{"routed_scale": 2.0, "balance_bias": true, "scale_expert_input": true}
Below are experts of layer 2 (counted from 0) of a mixture-of-experts language model. Rows are named router (the router's row for the expert), up (a neuron's input weights, with its number) and show model dimensions 0-191. Each number is 128 + 32 x the weight over its row's rms, rounded and kept within 0 to 255. Numbers have three digits each.
Before each expert's rows: "comes after" lists some tokens at least twice as common just before its tokens as in all text. This comes from a sample of Wikipedia text that the model never trained on. Tokens count by the router's weight.

# expert 13
comes after: "| ", ".", ",", "–", "201", ":"
router:096140089084137111142131134119155132119166122169108078134146088110098090122100136112137124128118121108173119168086123107156112157115079118121099113128100114120117172084225058113145201145138149122046144108122124114174151156090027177144126154139098107088158121121150155145123177185050149091155126117087151216120191137152125157141121143091120163123126117068089147164089113082120144156126155165181145089153151157136111101213155157111168099125138125144107072089149116106100060169135118121177127076079135126182178129138120138160147107145155149122126087121136146125182074120143151070
up0:110118139124088145130131172129128109152156100104120074149154153121122133110119027126155129134032152073133155117130111187134112136127138139106127146121101116154119105122159125080102173149063135114156116118110117112133139168157133137119113183140156103137119114106059120087095111153086113079197147128185126072154097127170163071121109137091117107114085132110100105115101131178085159105087182166101111088126172159078115032143126176065169178078137077129058106100060063168120118102127130140068136148173108148144114122127121102070148097123154167120142117104157109131199129123105133050
up1:132165131105145111138153115092099190070155099123122125116126169153119105140088111196123110139125117114131118130157156029117131159126087131035093117118108162149137140090134111128179146077120109114080126126085115139105125131127092114151156208144125137096168058146121127218135152126131087083105131127099168177129132075115131124124095073141135104128128129121160135167143141133051178112128105184125137123112157151079123097134118150128184081077105104133161225098139141155185091156108121129136156055124155154090136123155205129128161176130069133157169101125111187118132027125119117139
up2:064118094115132143128189127128126123141100182100101156201127116061126071146121068155153067133084159124152129171090138126160088133130149158125129100145126184125138088215200129121154215076139159106188086158112131124110099156127102111110116164136151183131120129062138157109117119142091124064100139154122119135160148135127147177117111117140124088134155131156128177108131119161120146129119139110128160180080150123129159076128191131094115163159113166090137095130114063078171172098059158145125132120105129140114073126020119146126097123124073129083150148097172109111210089120129098119
up3:100113115143118108137127113107144147144160159127127127104101151127135154118182167154138168098123119148113143214197134131192096118135107148105110123128127166062215105098133118120161185120128110132142126131169127126127137141118128186150147139106063155137176166125121129130040196134110159137131070096053130074129066114146181123136010125067126130192112135155146155118129116116131098182141141135129118128110144104089115146114155050132080098160131144126117143136129166105105121083107131126143110198150100124213093156204149169158136127134093128117092100130158121111141155099217121182
up4:141121138218121137123130123110125126175051183128094092047174138125128143111099126202113110128129144098165142101134126126116135121190126166148095123128099165180168125185107128149090134119140118146122211137160128080134126140127100036144077100154167126089135113189136127125127130077114102111153172179105134133169132131120049108112125140054129103111093145179100101128122073116126177095115122142101160111149179163106111073142189099143137092104130126061135058141066118121127110060131158102124151126055159143125089184166099125148132143176101186126116085102126136116094111150165167118
up5:100048152092106166137125123107163116160126088162071144116097098161154105136139126166121131120146131134103113124139135097136130173121127157142105102144161121145150174169114108155079120117147152184121135160131084101125082185241130078150222125144089134071146080130100126123085099088129170145130174148147158065135122077080123145126125115133125126089095125121185094136145137124126131136134127131140176125153139133129130164123137204114147128131072106133017095045095090148102132100122115109111118139094122132078191141113131122114110124096119123167129149119053097129076169225046106127
up6:123100085049062128124144091128128095157070143138131128174129126091106128107137115173126130076180120168156122134111175130084134136154112097104137140211178167196090137147097110158091126111117200144169143078173125171108090163086171115144114133116143130098123120148129185127132109168053143135128047113122125118132135131168106155108120122139111122089149145169126118103171135126127104115099153129133069115124173167083130096119124161148135088137138101171124122055128125092161131073203193079154228097179108132149132165142135178111149136107127132125177090111124138068126167139131080039
up7:057133139128083121116161136136117129141133130119108091098169128123160178127059135121059135135251145074155118184131117124130067167131143232145125138146165139091124150128071131101123123125146117111179073109131106095118129127095104152107133142101049165139125148116125196133147170147158075178190133138170167180129129162098088134155131111156182117165146082149116145094201102147111116124070135110198139125131129130101124145117028128107095129141127157174128078088113103120114121149153131163153124155097132193128141147134161142131161102142104127123120148095155093090101121105159043136
up8:097064164101090127073126146147142169099107140141113096124199203131044066155130139146138123176145117111149108171153168147187105142074115119125106142165105128189111143154115127092131138096127126132065123133136089140162186123152164161182087157132097179150168142160140142081166180085181114124115068141119116181080104096168086176144126096189157150086119116092104156186108120141126193111146129177138133123127082135100121066132120143091122098082111155101112079120187169108133084138066132154136164122128186126133101110117094134119133154117137141152136197121094078128139075111174179165
up9:133156118134121119126114150115155108128125060125100126156129146149115113141119160135068123147149091138100134104140130126127133252128114087172170107100131161110144117178068137111129121185145119124187110114128125138126113155112143130134122180113079119172161162146176119132158072110126122109156122168099115148142148115222044126085110131129118184141069135163155168168088140132119163125128124138124156126129131082134123014158154124159133109084171174113162097125113119120137117152122093143015078165133128105221179154145126080163120136112102105111100128124182138067129176203097111093
up10:090125101127132137150153177143107072124123171134189097065159082102164131128129088111126065109162141171157102180129141099068107130136129131136125096131143135133124085151169180128137151065084139115132153181122118130144138129113097122166159151081171094107129134084069152121139144129044097063126044253132094158138165136183144095128076150094122139133065068177104109105125128142076112111122147129150122096130098133157125063141128136215138145062089160135123170125112129144175121150134108132110122088138121104125128115133134155081125022130157130149141105179124128128135137138175169153
up11:123138096097175158138109189163142102115140141165109127085102212145151171127150068108142096087079102124143137127159112104174128106109118109130120114123115111105083231175124141123090115119190117140171209136074132136105121111124078076114168129106128102140162151119149141075136115209093121087147124184057106103130109116124118058069115116122160173120065138154138142162195086179077110134133179087104124107171170161153128132135112135128138132089102150120156115100133114135159045127129113101102080163129152178165139149089170115142052071096124089124148093135162132081139139105142085142
up12:159073129176206080119161130156096109059180133137100106128156165095127128101112126173137128130092140105148086213126096144102111126097114165128151138085093134109127075144107122173189134078126127132086136145146122180133127194119092111096119147114137107097189084092128120083102146118121126102099000117127115178104127170084181109145152144124124116118124072154131108052178131065121110107075073093068136095187147130149107115111106110100121038165142135114086058163107129147109129143140127139171186105125143118102121155131115137130166161110148124119138125146165123075158102128119122171
up13:129191102149063084129128133124147099108129115122072123149107132101164123082112122139135141130119155102147129170173090112115222121108134107129200115170159180140128101169087147100079162139140141143128095221143116123086104095129118142067119067117125152107117128104203121091117137109143132129206171197117116133139064134128121149100053101129099127130148165126132133075135118146099109085107082084052140162113127105071217119126141135120139188145118123133198142099054133116164127114160155128124147153131133117091063111143117155131201088076113110070104121107129095104125165144160134173
up14:167142135094121092142136154146141104147123120097147085102029113180107126114094123138136131127069092127133117140130140138066115128061132104096122164120128184107127147068111115153125136114152115130144126044181096095135142081198116146128114123111171099132090136119200123127147118121106147177119160170145095106114132069132140142140152124115100138092147132119133140120235106057214089114150140131128126147163154107127122159130177164145128099131157136163193127065190143121158088209058172182065144121087123141159103116195071096138127144129159128057126154129132134142135110125179089086
up15:062125078150109128160207124180155044134104106165110126113111163127175139178216092113171111140167143125137136135167122128151138102090093126172120180128157133032117138140099106112153139133158115065165155126133176168171124176119113136142128183092085143138127151146148106138108175159128147063132138107130142126105153125170126156136111131129152145116128146076126197172135131122156148106132114122141080173149105163131102080117127165118090043150116063160171149123156132130053092139126199128141179137167170128104126118133088124164175067129144148178140126113202135185058119098129126149
up16:089098046138047119116131100155132110116164108121104108114101155053151151130107065141127132144128088123136139169157162130111171128133104147145133167129107103118105137182140166145122170165189077127077143084105128096114125136153180101129021152094160130106081090091128091062088201077091156161127169100132118184135080085139086086121171120103156076148117155097107160090140132128140201163119152112124130120127142158227136090106148111121187143108111165144126131089137132123105113136128113124127111143131108128162097082063157134147165068137136151175130057131198117085119124126139140165
up17:127111096115128126149132063197122127129105024131079180166143092128103116163081117191115136136107064119130141122153132167088115180173124124122147128130122136057166106156151204152160148177134128126173102157115169169121172118156138131171158168141185096106097091185130130138128149142101176169121125094114133137133117105117154123174125128103092082101125167162230167134191143128103158157138054103109101129203087175177147108142143104107147138155122145162100109117149132142126105124128137113083104193054098128146195113072134129108138097123132159127153126170141145119139078153152097200
up18:083170071110125161101134084128127115098108128141145005139127131116126127164126099129133094154183145131136169139132201179155128123161130093150150126117101139166109216133165128122071131111146126141211135131128137133101150134162057122149107116146129160121112145072114146092177117144131150139090098133076093068219141130185138057126128101126158182124128154173114118111165112077140137155177114055082174117118184178121129110150179115115130163108094144128172166125127106130157129128098154107126108168151136102131113086135136158082107129142181083113079043114193130110137122080174156131
up19:135128128138170125154131077131126036146133066106143126155157127105134124060117097126170230130132163109062094183083136138120210075127144161106148111139114175111150156134169147097145151146137132122177144104159176133123154126138201165187149115097154131155069127104082148125140122133173049165132078146159135126121084090100121150141138111122134121181135132196069151074074151088130167101146125128133118188095201109118186126191095104122114113129137147163117127131178190115085096168173193122202126141122140127127195127124112130110143122095115125144137133152173151107125156126111123127
up20:184167080126148133090063110112046153123097129135143126034106122127224126125188187161103152127109198176121090132149146173172164124082105119156116118128115125067136196120122128176135159114144123145132094114044089126169150091094128092155153130131120131077131105111124147146137137155119093098153109131108130125149120159174055142185106171129102184133129108050088069151178140128152112122120148176105157126117127108130152183143135154133084144132085183042127151147093135115075106134117126160123163159159107123123109153167132120099122113113131156123114156106127119114165070043155104123
up21:116148130108148131109108128140103120187068123136098127106080128125164095104123124143126122017103128072124151116122161125046088121119184127134116074135131095106130163128121120096113152132072178129114179153121126154130152167140085129096151112187128146093131148194143107120141128050145118133125109141131127128144127101136148098118081142130101078146065088180132149142102143125128134136140068122142120137113141226145139202236133163133098133121109177114123111125098154127085129129137125144139145126070151059110133081169132230126067109111107169088096192178122063096151091151145148094
up22:165080116131129141161128126092161102117065193149036067131125211135174170150156112170136118146132143132137130137132114129057119162110122105119125145091117113136121049137152124153150080147123140112126105126202154173201140106146183121125073114151142079159073196108144154156193098125131166104134124148143115126115125149183098093120066131135131157125184152068133083151131181158125148126133117144051139121144181120143064123135101158127156111132210124137140205106137126136126121103152143099143104128128092151117089171110030149145134082168154148150105161074167115138125108132118127183
up23:162129199142143161094133127091089144119142128134125138158085192159127142176125094152122170121087095096128173123105146129147161153108184121126085092151131082158115097111179064077140129142217127173142126156103134153189113120139123135144138129126168175137162094081141161109153120119128115132066054066141143125086099132165136147110095093091128139127114198135148133123148170162106074120157110124150133154131101182117102111129161132153202126216163123126128131133105150149109126075156132072152179112124047144053120112077078103108115109143104143137076138010121106158130184116157143117
up24:112095080092183119151137120077152143118138142121182121153201130124146200114120144062098159103182155172141084061146119076108131114125117127138000131119133135111160143107138112090139126078150043137132100113071067125135171125110113120156079144122122164052120164126136173121168101105170100132188144147129121174130080221128118176179127132173107115143101151160134142166129120097131155146141151106167123077177094156122122127144129092122134089169131101077096118105126144127151199100166134153115111170072122165143122146158135182116151141137073131131157133141156121159180133129079175114
up25:097131128127124085152153156146124180161128178158130157151189136105141134136126119132128129129137172134158155186087166144082127127115085088115129134170124077213075175133128134109021067129082171146129150114174125218140127109093133145159139099127125156136121053151101160136156114164134124166125091145081098114137139113134083127111145143068126131152118132107097138123164185160176141155144110138185148152143133091140164120143139102182128146142156240082114081103123111100154150158128167139185134076173157130144146144124151129134131134143117191230128141123208107140138115177119128063
up26:093139105128115090138120168137211135107218176125102138074181098118129114122210113142134151150187124147031126147132148161135091120139152131114193128174128181125200166105099154124126151128159140142152129084175137078127156134124090114176201113073113114134130115122106126139151124127193187167088106135150116144125167139161107094204146130137188154143103121160143088167061116123125149117130072159163135139099181116130142185159142153077074127131125158122180167099112129128127129133127188110167171130130128180147117176133078049094130147145088188124135123131174149127115128107092094114
up27:141141057116100145131137131089142129088115143160135153110142115101131127127106121169105074117119173067185171157153166123099090128103102195099043129159140096152130188116133101042113123133113183119129128127127112115228129107120076059176146129086174074211123164122124158123080190132118180125126134132102142105212120166139130135127103166117070133107150065113131129081171148111124139108131150121106148144154122178092095134102104100133116125142189089108124142127110128076120100129103115062135156142170137120126164123163127186113146112162139150084084174118060140082128125139128043111
up28:085037109055142125163125164091084173099099105125129161117162146097134102127133174127081128115164153162104105139113139114124160170152103202074102075137144095097138156132124143126126133121069149078073129125163175086136120157156127067146116164151173102126086091118148105139150141128137148143146092147166186094145073115128128180120065130123112131116142115140211140076106111109162114122101093128147137173123107152146186126068150052138196075117131102140203142078070109124122128084214116130167177128130160132132100138066122193171109139114164153143160129133089172140104137139117165134
up29:171068132121125104100173059122089175110109134172139124124107112106120148122128107122099117203117155154153162129087123126102134121128178085165203152098094075132094136069106134123142124093074238086122127112145182127096153097178135192146166155179137116121128142082115096112141107151146127148118129122171130142105170118153153176151126105146128160071147190082120165147132070130127128105133038121139107126179146108105054096129128164122099153138084169129116106171176132098141096154046137200149166089108124128172127128165123138125085102148125149189143129147157135192111140150095062132
up30:118173160079097128187128166115122093128125157183083112126194110122135190127170165080113111140154115116114123122087132127095128185128091091108200119127108122120099160059131168095126167140148175092115069089114142146123098126046176083128132121152151145143167093117041155184178152127082127146103109141109161141150112164107142058125147158137133134120099081139170088126144089132112199080133134147137087122133098161150174096134122091126191021097053109153161130137101118200115138115117126130138150084131125106164118157100123105107124125125135173129103136130115135125135199135141144036
up31:155130157124170127255099128108090110195090139132119163112125097086034068131156091169125128119139075058158131127091075143122134122120129115148169033132117138137129100132109134139128108118111143092140180108095128176118154207128169145131134161145132092046104106175141113087125102127086176124098110139115159134118130128108128131129098120080153154132086103106092139132126140128149083129109085166117176072155157088147145106117095137140194072130059064139125128131127196127143136108154132161129209120101188190124124129093145131149130088132182128094131134139180144124146145115129193117
up32:133073141114129161159188129118147150128161138114109129169128105125082154067160137173145155095171166133080114151194075128075162117169142131145066126122163179143086142129104173103123140166131152125056096067120142123088198127132162121097141092138148129112124184100126121134153111130179111198123130169111151127091119129101128147147125210124095102093196132157148119149118154064183129136089096150124145119141206113128124130152089167043149163130118059119134178138133076124109145171129141093168135125141139143136100129185185131127176145160135110126137229128127142175177157087123200133
up33:132119183176129094168164155188075113129146150160130109114187158134196112149154144134095151191128101107130091077133120137073131103133118116042115194107131140176104139130123084140025137123156124102105168120168192131180138072096113166160115095098135098133170061136174205128147090135084123141107121133129135114127153132106134142128117163147140110154104126131160144137135131140062100119142133143121085115169130105164109167131125125098103152081142166090145149088201123142110128122116121151128138097118156181130149118153066134129113150128109112139035088087122126094136131159023030129
up34:133105122098141170101150065148152117125144147138136196209135125133068167081128156144136118098101126100115102132146148101133183136198130074131000163098128088065135111153118130140184149119092185120106141102132066095165167127131103127178123158117133098190081129181085094184107117152143172113158109183111131116096127104134100161055090118142093102109099168139173187152121089127080140166118111163132122118129103125121147156128129106148128127157124096112085096146129101119142124160079089132139115127130124099142156062092152112107104112111134137126117137184165163117121186146178126098
up35:120137107097134129161126128133151105129073129152127135087106093131095091112171161133096130120167074136139170139126130035131130093113115134165128176130187092138201075127095154099185123138147121130106128115176127082160133136071120152131148122095155084168113097174133117130054167115136093110128105128130115139125169146109126225118095074117074117095153142068072133074234085137113092137107090121124149129086148145138113127114138160197155133076121130150168122129132139094117115164128134133133122138082185184027134124123098223147106166171162130123181083129130131120123146134174072128
up36:103117124119236139153137109141128118133121137147185153158139125158141062073161149115129137122115146156146112128127080140139178127147127109126089106154121102138122056131133095112118113088174225083079075118106109070120094083179082094118159094130144059119165139151153120140130100146120131119105117118137140083131097137122129111130185052093129122129133086128096170162083089105162126175132112072076120105078105150094134150073127156157179120108154178164140109134139136133153131197123134139132130119128101210228212129070096074165177114107113129112174125131120115071128173097129119133
up37:078169124096116175152155117087086162120129121142081104109158096066060090157086124128126098158197093108139079098116090123174136143121127099135102138113190108149104114139164187152089138129114134124117126104083116172155109099096031126123107140116099082136140121116121120135115071125132121094115155142182135137184130097079136146118112080184155074129129184123160155128126139057028110056143132163081177126146127123138147134147147143150124115130134108104051125170116093140128114105155180171063123133121162114099111146189176163113078177132148127162115144150132097098062131136090084208
up38:119131192052146087175148093152089146122069096085108151175118123131124117128096121142110098134165137128151131158131148090117129112135147240144159110053140118074138130129130117176130154125143156076139197173119174131113089081122120137121158107152117076138176071134102122071130112158129138149098148157091103185094122096167124140128128148093099124118081156166125163180105144112070151163162154127078095194185150132122159178179144158189123168133133133096141151154148197115122128143122091124127142083078134133127126122106108163121062082183113149052197151109154072102123127166156109171
up39:129168126058099112118125117128126168121172107155140133087108171111167208120124134095093134125130160118135163130095137147140123128136095000180119116142119118125129151155156136099158184129129158132161137140126137128124086220122164078139131187181123135128044085127142148122142119126115126127135071208130131162142119218117116105080121169129119129117101177082113093116162124142122149133094113135131086124171091132137160160126129146105128161121182105123149074137159128109153137126108127086151131137123136167132181147071235146193053120185166130156105158122128078089169123085110156109
up40:146143148102108097113125051129103104144175133128133099147131088119139121128145128102069227142078071141152142103143067118147143138157139119127097104131146124153123115200112121091141149113088133166130127080135130061125102145139072056139131130125182128060081095083223060126139175166141110129135128141110118128135152131047124058123141134163101133132156129165079126061115129159081130125167094136141136144144206130130112129123145098130150170133124096127133109160215145128072127209116132139133114118114176085110145150125064122171123127128104097131132138114200151107163038119140128079
up41:152125156119115094097124130060117124141093122102068162120171141110104132169142133126083142133125150110099122132131131092142110093119062066101148095133174110115151165148144110147082215097153154125158049149099133113129101154154170157107063129162123141115133092149153154122127055115133038118126127118126099131088119166127077147183151114097039125101109136102045047123118134138095166137130145120130133142090131178126165085150156166182127102056102128085134088071114144138164152123157137134123158148155130128210106127138067086156128143120129129102140126124088189121111114162126240127
up42:040136130121140124155127126122125139110134115091103146133157101126033121125125135149110098152137127112153119157111194167149101118129128107065112129180176132073128096145176159154178151134114141136230089127146139169120108184101139122093130093150163111102202133159106132092166136147093122134193118133140128127134187179014174131156173156106130147115180158127131098128138136103070142110147092147213106213102133109128129133186090147142122123141154166148086141185037132141103125133122157106106119145126151122105115206139145108120091175181128106118146118129135150065167120134095099132
up43:144124088128130082144163131130093138118090171104148083162097124145153158151116218171155087116177157127091128063067125143136092128145171099084115136148066176197132138122128095096131140150091109123130107148126154159125148129107183142106080129111171130120089143111086092125114114129165164115104119164130079169126124131160122137155142063147087087106065049150093193108133132092133151179154154131091061129112102133038093129141085114125130173148122144111163134103108131127150110170126099183117160120140158025142209105162135173057109165124098096156090108175115108137138114076122165113
up44:181134128127131209182162121197151124172131149098057132136136149128068127137090172158178122176089210124104142084059126075204151122119159124151114159071113108124096095136116092070146172093140140144126155128144150124119162139134129110133128115154116057116087080095142141123167128140090134115154172076122116114124147128137116205129164131196160069122132145122138158118135139042139148112147122129141123049124167144177129226130121131117150073159073118160167106146128148094073143099119142168124069108091090154133133181105129128134134132121112155133118147150134084168146128068160088149
up45:071115132115161138128121128139191124090131149228099125082098102141075140084147150071153091116131134101107135158148178116103105090112137125129113138183119165150134195127094128151116166069143126137220092082116119103116115191133128109114082156115125068114049149066126121170098102126119119141118108130153054109138127162137082090115112125155142113129116178133093112181145101124163198178125123082107156064063111109143091129157129124104140093122146159133125127109139216097191116175113168150193112114118106132170182137151127136197091100171195149135150165119132150125072113118127137131
up46:129152129129125082093115117142133123105112120132065158133122105176149156133116143010156119107123150134122125135136181196138157128130142068128133114067099134100152121133112104147134167097161147212137121097138133099080167128171170122107132146163122143141123167129179164149197167118168130168143158092164103116127129128122118136204168106138111116080111102176119121152094120127096074126083073121108127118173129126092098115130123213133118130168035143168077121167100024114165137183184168126048139175124125108114166111109131111131101139118140121142059193129082137122083123117127177137
up47:145166056064147147122177124156149155109127139091148125133126102117128134115128078104114108154128182129117135105121084119116130120134129125093133189139131084143123129076143116130138099061093125148070116165125119135129133073120098121133119121115140119121086079148120127228136109141087127128147118110160140115132119130087140126150117126079130127081143094150142098143120128076083109088163168136110089140098106120184129123121162103141133126177146078110098103161075128075125126155102131114000153092132109132106202107087143213175155236065084159142070129111180134197131100174130151139
up48:044192139127134098151159074145124161099179131151111154113120122123180135128140116160170125166177116103112116163138170168153118109128156127114122116142116133126169180139110126138132153045141168092150121117136150087095137133155134123219150155172129076142122102172165191149129126119100147067140114165078105124140126048107093109098138123137071116121103124129105105116145117167091152116124161104116079207157151039136131081132164105115121055162127110190039117189096057096129118122110103082137149100116128126151109139098165156132125117062054136133135196111161077126131157167126126132
up49:125082107116145093100182119129125191118111168248137132121107127135082204138129102187091126118205165116130127119156155165123120134129099113104170143098138113138112113126121107092126144153140156126090134154131205094141122097155145128092136096127112128114028125110100133161130087128091126136127120130122112147134101144174110111110108113074082035127079102163051142106114111093131123126106141107071124110087082146128125118145057128138119135124113149092167144118096085115154128078148094128039178127081138134128129184134134177124205113015114085103078141128097097128129118135128086104
up50:121069168198128141115156171104135129112154097116098141129134116155132127115123121119127129101111110127126120057159113160178154119128127158149091092182124130104130130118132077110120121154135109174164069109132094140097102011127137126087149137127137102077134136144142146027126109160150147045199146123106134126123111133113142138088104122087132153125217142128128133098151145110122115142134126154171090150145127174154153105172147121196164114077149132095102192132097131140147066176169148064104134123125112123133141076052165157158110176210067115164110092182168049122157122143122181137
up51:114038154144128125129132144134147065123164147127204171110063139189137133074137139172122130119095063093125134110092188137092084138135144125143142138117116074067119173126118141102207105068144093085111101114118177145125133133064116140070131130156093118134155123102168166155137149075127123011091076132134164131115090244123155106132149147123130159076105128138124118154152127119096152193074145114106126088123104100145114124165143132138106121125145096109078126137182138129119132133151094135147111173150162136106110147114186099142152090165100166127117102084168125128132061074134149178
up52:100123076075122140146122104111135115197157126093164112111118112131162061141165130114095128158115134174126104124141144129128173103121156102123104129104114077152101106130096134187172129167155151137101095119140121172102098118105072084131126106102131077118216081131121152127134130128119123090127076088231126107072153156163144121162128093128134116056179132145124185156145128154148180163133134128154206098125108141090104110078093147070166098068149129130142127082120108162160108133135126120139106145112150143255119144097173050142150111197124111150191126103118138067138113146120130102
up53:120021163118096147217159069128156111120115071150117185129123140172084139131133186103097096253159106145130069133107156137114144126153096119139206120161103142094139084126142140120125116134101126085108094130124136151205085134139087094124125127099102127134149145124077107156127127134123117117103132168105136092137154124139124173140137141116176152193098171203141142099152116125137222125114164148123217117124071135100138114157149154121106093196147143125087120183135133132125129087091182083099116144143147118127122099125179192164137136130124146115136079143087071123141137127187120142
up54:155077130123124178173121153113131137122182169123143100104126178145117136056078178086038138144150105107149068139130116117224145123126128181153149165132153127120126097121135096101127095106118102114140128103100107108136116143080163174136129064130139137097098125129141111135128132130128155119120168115115131131125081114191120191136186109074087077129134149109124133122127132232109125182166150128160099089135131107137118130127106122055123141126086157139148168124127130129073184118128047135168090205110130185099117077110143129118171089157170102114073128155102138111162052110230132152
up55:140168088102159160153133158142127120131126138095108118107110130138164129139106148183126121179144185124136130157159193126078125121198186132114090140062160127128144071185132085122161086121144193099149127136069134128093097127113153143084096127188144064092130155130117040158078119120151141151093194087143220129152129159150160116098159106148132120120093119143135099132115214116138139096123043068111132114136192142127075130119147125132125137187125103096098124168065153114132114206114106144113116084169140098145130121103110222134080123139118138158114119110170153095134130052139133121
up56:126151203079135099166149109088130104121102147133129155137170147115065190131131118147113114124084062122059108133137129135108151126186119080094094131156094118122104093119102117093164144142129171113154126165108137123156212118106117118116119095138149100168103129164108123177064134107176118184104076081101145100144159128094072135187170140148090092085135114114163134116120053126090106199155110105114175121113132115118098067074250077142106136140142133142152126026130169137105120130127162136077071115129128126187139106123126158112140126174134104129142110127129118072209139143152134122
up57:072120054119075124159176095151191126117071121107105112142160080146082147155159141119166118160173139165224167121180161123179135060113090166124162062117099111184173143141080113157130085137124169178126125191136087141140150125126141103113100099118092138121129107140122143086129129134138166140155091128129100204083182115120134128045113149138114122099181115133181114142120165115103139155147134132185124165110094097149124076136131118195200137109149157097148121156148107126125101133086080122153066096130158166146130166174143113165144150075081112174103116124088128181139051123122151132
up58:123096156151080154114071148039089142117128120126107127110132143179085190128140091219116172115128124160114142172096139098154119143110084014127125148099139142114055170116166173110120069097121117130054121150105141130152135093129107135095111084142109079126118101116051128128124103103137044101132136167118092149129181111113128136140139161110143069128125135095117139125125163123130161125073160131114104069105142124138178141124140128132132160132150109139090121079125130215135109168119067086140108137129126120109061174190192157097127163155125060054098122088115127064123137137138144134
up59:126124069131174110153138116140100143171130103150139107161079069158080123121117074153105140129114187101191120162111127099128132100098127095155119138103103172098165116128084165179109136137100127118129132138155175125134083178136115125102141129066185063168126063113134144188210190097103167114132120111161109132083128111123075127112185213128143143090118164094181087192100102126129141125096115131141126136086126069149096116134145168133207168169149097155152127131123122083149144065143126166123148077127046140153042141132138137125079202100124098166176120126114124106126142108134082101
up60:090089128135130156109123150130165128142121088135173128133110087165133171141146138127110113113147125166124162149204114141034135133158113098127131162145089117127075180202212133110150135131118116162109141111144145110163143099164169140151185062091146127133125065165114097150118098055106066132152145122119169148222127053148106146122136105109104102158095116167123096072124116215158126115115089128142177091115127128063085130158112118072159119146119096129113115163119133118150129161176120092147163107200204127131125108069134071166109107128113114157101114080125074212109134154125122142
up61:142128153134120126103116149099128122182124118108122114184136139180162117120082099162155084128126060124156135123106103120191111092095108158154098110130141124111125096145119112131099111206108128134128127143160178149105137102131143255180139177127110238099190146150162125134116109124104134066113125150109113147127114106156136130130136126091117135140073116147090128186141150067159126126118141103130067049112141114150130153216076138099139081142123127125080135204119089137123127127098094151080106096184137089125211109147117101124106130128118161163126138110183141121150111094046185065
up62:092120087107161145152200054129126123132172160161101165106122112128172184147126129092127116119114075154163094128138150132086117100145117164135121126148122090111132081092114148080164174153152109197123121133121105072076139140123154132171124106081117157137122167089113128114150055052129084083147109097090186165065173085142128123170083136111123113130137092167140116151118068122189166113119144111197112039123106174117146105118124049091113173098189130118098095132144093087140158139133121058213099140124116137156131209126107167073156127117129118156135153127128124077134167159129136142
up63:127066113095161146138131113189127125173223088127159115131131139172133139128130151106143154182176201121063111142152098093079122168101144125088152124199124071096167138133172066115072147160169170152144113174133126154090115126067123115097120124086126129136119071097155106170174118148100093110123143198150110124178135149150128132123080212079129124144130106121136116122140146122078116128143122162161119174158106078111075138154184159138161094047123125181131119165126135118112132132165161159132120129132154119129090148128125120123125041234083152147121083155109061129126134126142129170
up64:155189120119193152135106126109088128119211154128110100157104111123137137098135147172128093145124056185091127090142125139124140107129112124126073126104165124167122072154130121158121134083145142136143065161142116135111134129063104175125137148145118110043152155170111157087124122111135164042161130161125101132105185118135125163165129095014104085191163125134110171068134123128118123162163156138091124098174097111132059151138142100129145128167123088168132150155159171122134143095205170111146189117136183124126189123140144099200103127127137165128096116089069136085130139118130040122
up65:124143135125075120152152132129204203149137144171126164114171161127129103188114121157130104133109056137105093131091151081116142150181132079090160150154091112125120194131101113132128112102120168125074139096140161146144083124126093138128122085093128155196124164129111132116129124165123097103130085061118137116151118167142123171092109164136113242109113114120122079171216147174080118112128158158124082098133132091255134091127145090145142115126127127216132104117104144130128185134136115122116128169200133128140128169148146169090081083127111118128148100068133168120142128099122172125
up66:127143128152104091138127155114099142121187124158123114087208146099123158155132191113164163148124105149164161114148160127123131128165153122127129127097119127090114141123100108096075131098181096143112130140091109114169144144129149158131141111126090130149196121137128139130150152108186100054124126142106130172114178130122117076173144158067163137127131110101122128124166106129117055175150118129135179111065178092106137127101146128121148164150168084119051115148133099139121136103255131098128210112104123107163164157150126140075107132135152107124162150120096163092235003131150125170
up67:132173145019125114112108096134142124147119157070049105146123109135205113127140106101134178147124041104141121122163062132146132137137136123108135130100205117223129089102126108203151091103138093143087125150075184145133139120146111119123154151127093131113212125113157080099232066132125142095082115118193174128124150119136165161098126136133130161079153121189124126139114069130132132137134116130164119094070093112188130133100178122132089164065118097138099133088156129155132131101159118131154150120098116134112071089102091135112149137088142129124158072134092153110126095133089150098
up68:115085123179178171115138094147127107134135175116115118133136111139132091144103158165140144049121130126112100083089105159130119157034186121124056118134156121129114126146140084082106138141050126130078137169157122131115131134120112097122154151124092122111138163114118110047062109126082217163137124081107157134114137125084101190134151133115126138170103169156157130196128137141169160133156132114127092148097094190138131102113023191103114162016122134224122118128118142098131117118152128132089192145091101180128167131134163151146086138059128129139091109129125117139122129121144090128
up69:122121179138144094155126113118177132207159129137159106129140156070137084117101130173186121108158141138113139122122135150062047151144074121129176111107125119118161175092147094056066149073117121093120098154192132094064123103131122144146134084139129058134179108143158116126137127126104132146128110146088148135132126158090103183144139128123174146195117120143079169120169105205134081129131153107091080138154143127131111129140153106080120115166173129063108101149127138108086121141018177104111118136156096117174122131104160098124132129174160123159126183183166128183116119017157136131
up70:097070057083097092109108147133099141128161125127111124110108091132131158137102144073124135136126052128164085079166136134139127126118126137136052111135159127136123143081129146132120162175149125205138109050120095090143153096120138117065095153113137155098133173132157200142120119121088130143150118135120108120127090156113140145165115120236108143127112132119128172153170149118138152105140139131175139118178104074174130110083144139138160104131130125115134130133124125117043147120122222182117107177080132139106203170115081110104204092143120091214102130197130137191146135057106156168
up71:213122153117125150140112121093132125107109160072110069140108073170147120094092122120160087187117155091126129103179133130103168139107040131069136141163134089122123044111116129125073163099096088075202057195117131143137129128166125176115088122123086165176158136124136102124158132115118126115183127136110151216150127089124156135084183100131121113128139073128144082182110161155166124129125100075116114097128122122132224091149127128114117178115099136084184160060114130128106140179129094132119094130162108138120223141130157156133128124127153114125164130124153125144084129056114099125
up72:142185195148180154146135138090169122102096121076072125091165155168137206138202097167134119098146119143126130143129103129154172149139145062127150142154145133143149082067130136118142141154115082120094117121166132156171126176127135175111128093116131102128123163151147129043134099122098155101137133081133081130148130144049156148164136098128165185157142117159124119023162121101171116150133131104075137145192188109121154113117128083167141189205125204179130077116050147175084144145116045129126128167114135104094131124157130107116163090129090146099166129103115139130127098128132122167